config = dict(
    experts_per_token=2,
    moe_layers=[1, 3, 5, 7, 9, 11, 13],
    groups_per_token=2,
    init_std_router=0.0175,
    norm_eps=1e-05,
    tie_word_embeddings=True,
    init_std_up=0.0711,
    beta2=0.95,
    weight_decay=0.12,
    warmup_steps=200,
    batch_tokens=131072,
    dataset='wikipedia_en',
)
Below are experts of layer 11 (counted from 0) of a mixture-of-experts language model. Rows are named router (the router's row for the expert) and show model dimensions 64-127. Each number is 500 + 50 x the weight over its row's rms, rounded and kept within 0 to 999. Numbers have three digits each.
After each expert's rows: a language model's description of what the expert responds to; "gets" lists some tokens that make up at least twice as much of what it gets as of all text. This comes from a sample of Wikipedia text that the model never trained on. Tokens count by the router's weight.

# expert 52
router:425515460370561527482468520578511502530435479501386492484468453506436491532567474458468480529449464570468467447577442515557596495476441459532456378429429438552476501545551546464402463524522529
It responds to: Articles and determiners. Articles a, an, the and possessives after prepositions like in, of, as, plus single-letter word starts such as d, s, p.
gets: " a", " the", " an", " |", " p", " s"

# expert 60
router:402573528485564474511549526476578487536513506467509493525466548464549446516452497475426523516455478405461463471458388483481585501508579483422428450511434463386520433513601522426493514473487459
It responds to: Copulas and label colons. Forms of be after it or which, plus colons after field labels, such as is, were, been, Synonyms:, NCBI:.
gets: ":", " was", " is", ";", " were", " are"

# expert 37
router:568491504519398542484473564529500457541353462503555406477441493448500558448441492461517515459550549564527556519386510554534472527533544579373535528556473448500506471480510476438457474552473490
It responds to: Short words and stems. Prepositions like at, on, in and short verb stems such as sat, do, mov, Los, often starting longer words.
gets: " at", "as", " on", "z", " Z", "o"

# expert 16
router:524543484536467456469509464558533508546488489441552540484521557479507464521573517423538456504491451483501513449477489446575459537448380419438520523503450444475382527462477491488381545482499477
It responds to: Digits in lists/tables. Digits ending numbers in tables, ranked lists and scores, such as 6. in numbered lists, 9–2–3, 137 before a pipe.
gets: "0", ")", "6", "4", "3", "7"

# expert 15
router:468479486550430459477584426418450536549415483511426465486619442530505513448497489540520572475533515455458498518518435598444492447520482443503482523530478466471462511512454581473490536431544472
It responds to: Sentence-final punctuation. Periods, closing parentheses and quotes ending sentences or initials, such as "final.", "S. Blood", "PEEM)", "expect".", plus decimal points in numbers.
gets: ".", ")", "\"", ").", ".S", "\"."

# expert 17
router:567513479503494399502528507494562559472455519458390495482537467400557529467447528532494577502427451548544582461572544503505480509487581455475529601450651505422492419548532507506541461458427471
It responds to: Past-tense narrative verbs. Past-tense verbs and participles in biographical and historical narrative, often after was, he or also, e.g. served, praised, suggested, elected.
gets: "ed", "ing", "ated", " made", " used", " known"

# expert 1
router:503601476533517429576517449526458513481486603415449559449517610512480530527407529472544529601580450530519413609492514559474496448477482490609531501527573509551466463444572467519456501516505500
It responds to: Mid-word name syllables. Short inner syllables of foreign names and words such as le, el, o, en, plus material-type nouns like gun, bronze, glass.
gets: "en", "le", "o", "un", "an", "el"

# expert 20
router:478435451519378499499521508591489514559540484495535550436491510443511500502623566528510441456461475511496531464491419568520491485518498467443504541613503457455474518403480511509432498514529466
It responds to: Word-start fragments. Opening pieces of words split into subwords, like cle, war, av, supp, priv, plus some uses of "the" and foreign-script pieces.
gets: " the", "d", " by", "i", "it", "j"

# expert 51
router:461497531476564571515495577439463573469519538525484495500445500458441580476458480468470483497550541432454525573559451546579422481545505596536564608465581547444464526495493486480499494456507565
It responds to: Prepositions, mostly "of". Prepositions linking noun phrases in prose, mostly "of" after part, one, review, plus in, from, at, among, during, between.
gets: " of", " in", " from", " at", " for", " on"

# expert 42
router:486475425525528489603464402418552463540513468532585495476504482611506594507499501557417501508488498441479560462480529502439461611482531473444526459411421499520544498459551510569496450554457458
It responds to: Table row starts. Pipe characters and first words opening table rows in sports stats and election tables, such as | Total yards, Preceded by.
gets: "|", "=", "The", "oc", "og", " e"

# expert 45
router:537506475455488628511498594513434529405455443569512552537461504578437597498552450468579546511460502460538417466527546509474530500495565431559485477472470485494489506465516589504524437433546472
It responds to: Adverbs and discourse words. Adverb endings and discourse words in running prose, such as "-ly" (essentially, presumably), that, this, not, only, very, always, plus paragraph breaks.
gets: ".\n\n", " that", " which", " also", " not", "ly"

# expert 61
router:509452487519482488534473387601454514555488535571525520467480514510396474475558489600581455498556515587489466507494457433462566539409475504498449571485471578473515498506465551447548612545487442
It responds to: List item markers. Leading hyphens of infobox-style list lines after a line break, such as Directed by, Country, plus pipes and semicolons.
gets: "-", " |", ";", " -", " •", ":"

# expert 35
router:503555459468512540432458467474458538430493485593460503490531440556512545457415414536490502534511538393468593456464550453465518468473513508607374519563545490484480522489464421531446552530525471
It responds to: Quantifiers and determiners. Number words and quantifiers after articles or prepositions, like two, three, all, several, many, and such in such as, most in most popular.
gets: " two", " all", "0", " v", " other", " three"

# expert 46
router:499441474485480521542447459572579495465551584501485424617488516469545458560537497488498494459527497552486438556524529490538517474506425413544582569531552439377477634534427530567465479572517482
It responds to: Plural noun endings. Plural suffixes and plural nouns such as -s, -ers, -ations, people, members, years, often before "of", comma or "and".
gets: "s", "ers", "es", "ations", "ions", "ings"

# expert 63
router:482515545422574495487490487478418457470505530469593526487433563476573487536614485536420500442563456519490513470536463418505513455409383559533558532490467443535435376492462552519524550522469472
It responds to: Time-sequence openers. Sentence-initial temporal words such as After, Following, During, By, before that open narrative sentences, plus digits and pieces in infobox and table fields.
gets: "n", " after", "5", "3", " before", "th"

# expert 53
router:473440476498463502491576579515447553435535463556524564530459511618510519506522600527423481430533460484492458485570527522451440476527557566494485515393494607522497482437434477567579483546436474
It responds to: Inner syllables of names. Middle pieces of personal and foreign names and words, like ol in Nikolai, ir in Giraldo, et in multifaceted.
gets: "ol", " C", "et", "er", "/", "at"

# expert 10
router:530436589494395530481512574440554578551441590479570534476604509491404576551489562461457445474485530531452523566520470514542456447475471451474443532593561482485510472489442531506367497494494458
It responds to: Year-leading digits. First digit of years and large numbers, mostly 1 and 2 after a space, parenthesis or dash, as in 2009, 1990, 40%.
gets: "1", "2", "3", "4", " th", " Genus"

# expert 12
router:508532491492513472491579456519412477485560508543524565488440513464499435487563522557546426485500417465489553473514482503495452525452488575504519525456400528595455470413462502508559577567483533
It responds to: Year digits and surnames. Digits inside years, dates and coordinates such as 2(0)22 and 19..., plus the leading space before them and surnames like Walker, Cooper.
gets: "9", "0", "8", "7", "6", "–"

# expert 57
router:522503528528473514467541429453543481392478402506466503424452473507544472546529431616506468539521581515529490587476472530469537492444529433505541521477476472524515476521549440553471494514547510
It responds to: Table pipes and list dashes. Table cell separators "|" and list-item dashes at line starts in tables and election lists, plus the piece "or" in Cor, Tor, Thoroughbred.
gets: " |", "|", "-", "or", ":", "="

# expert 34
router:571515478518410531493506549577502545580484502474592494480553457485582427459494567500532447467535443398535532403539424457523429373461587467516533545521499441506554517451467505586499482481433521
It responds to: Table cell numbers. Space token opening a numeric cell after a pipe in stats and election tables, plus signs like −, +, ±%, ′.
gets: " ", ".", " −", " +", "′", " ."

# expert 22
router:444513520536487534510501537506587518533551551518578498475489574522474522576568504470553463445455470502399495469464519475482454558524548478604442464556469460495598475419557526443555563491557598
It responds to: Sentence-subject pronouns. Subject pronouns he, it, she, they, there after a period, comma or "that", plus prefixes ex- and Pro- as in exists, examples.
gets: " he", "in", " it", " He", " It", " she"

# expert 19
router:565522518568503498533447572520558416492473491507496494528451475555498499514547420338498520510525468504546556472522498461525573452456582466448607517503506495504471451551434439467501519428533496
It responds to: Country names, name endings. Country names and final syllables of Slavic, Spanish or Asian personal and place names, such as Pakistan, Sweden, -ović, Siniakov-á.
gets: "a", "ia", "i", "o", "s", "u"

# expert 7
router:475631538449535458523500432569567565501490575477451490432519496478561487446445516559472580473531476486558604418502438525446542428478532448443489473417469484541458487553474425601444472490500472
It responds to: Nationality and derived endings. Nationality adjectives and adjective/participle endings such as American, British, Ital-ian, poison-ed, often after the, a or New.
gets: "ed", "ian", "ic", " United", " National", " American"

# expert 40
router:466506466523554455508567512498523483422409463484448441512477548489446533496529532474522540513467497505491518482515481458423546547577538544445497454542500519534427451493532595426526449540564598
It responds to: Transliterated Asian names. Syllable pieces and accented letters in romanized Chinese, Korean, Persian and similar names, such as Xi Jinping, Guangdong, Shaoqi.
gets: "i", "u", "h", "ak", " Ch", " Sh"

# expert 3
router:461399475520438465531500488478528412502438554424515527564543461391517472398520523549549448560389498502593472572477532411430434485477526457501542556531425483535428528585609454413453550512485470
It responds to: Space before numbers. Bare space tokens just before a figure in tables, infoboxes and stats, as in "age 28", "| 1,406", "in 2018", plus "ag"/"g" word pieces.
gets: " ", "g", "ag", "1", " \"", "aged"

# expert 0
router:432444579613474498519489336381530436511527431522502577455470552410372439480465420545484467426517463602487404473474504471472535522493510515474429566524537563483476537503500467479560476509478471
It responds to: Clause-joining conjunctions. Coordinating conjunctions and commas joining clauses or list items, mostly after a comma, such as and, or, but, then.
gets: " and", ",", " or", " to", " but", " &"

# expert 62
router:440612460537414512494559419571525473537505480504542410435475451573435412494556503485417467523493520571492505477555479597357592605560465450464563493398532531467443593527460474566500563489564474
It responds to: Prepositions after verbs. Prepositions and modals following verbs or participles, such as to, for, by, with, on, under, would, can: "commissioned by", "feud with".
gets: " to", " for", " on", " by", " with", " of"

# expert 41
router:474450442534382491498509506562483496566533473514524556444512521450492493500598557526517424457467457506495540482475423575511484499499511469432495545613513468460468497409454506508417505500531469
It responds to: Foreign name fragments. Rare opening pieces of non-English names and words, often in tables or lists, e.g. Br(ussels), Hu(gh), Bur, Hong, plus various.
gets: " Br", " J", "2", " various", " Bur", " Hu"

# expert 23
router:489472540462493375533400557459490462566521451482548540511425472384485515508414493524495425494540502481501430539455569523537395526443533509490435405431446476491456483441476630498482557459471479
It responds to: Preposition in. The preposition in before dates and places, especially sentence-initial In before a month, also de, con, del in names.
gets: " in", " In", "In", " de", "al", " con"

# expert 32
router:584433532484437567507479462524563503496547598478480490536538513501482523513422496515524534512452587596546571527482492577477535470476409533527480449527539452477521544525537503511448483554555513
It responds to: Commas. Commas, including ), and ", that follow names, places, dates and clauses, usually before and, which, but or who.
gets: ",", "),", " P", "P", "\",", " h"

# expert 24
router:582461551558346510465455483507569596509518422496494500471467522559540518472585597559471556477537524527471576471507429511552441551525525573527460545543491453494529469487540535513456484464417508
It responds to: Determiners and possessives. The word the, and possessives his, her, their, 's, usually after of or in, before first, same, United.
gets: " the", " The", " his", "'s", "The", " her"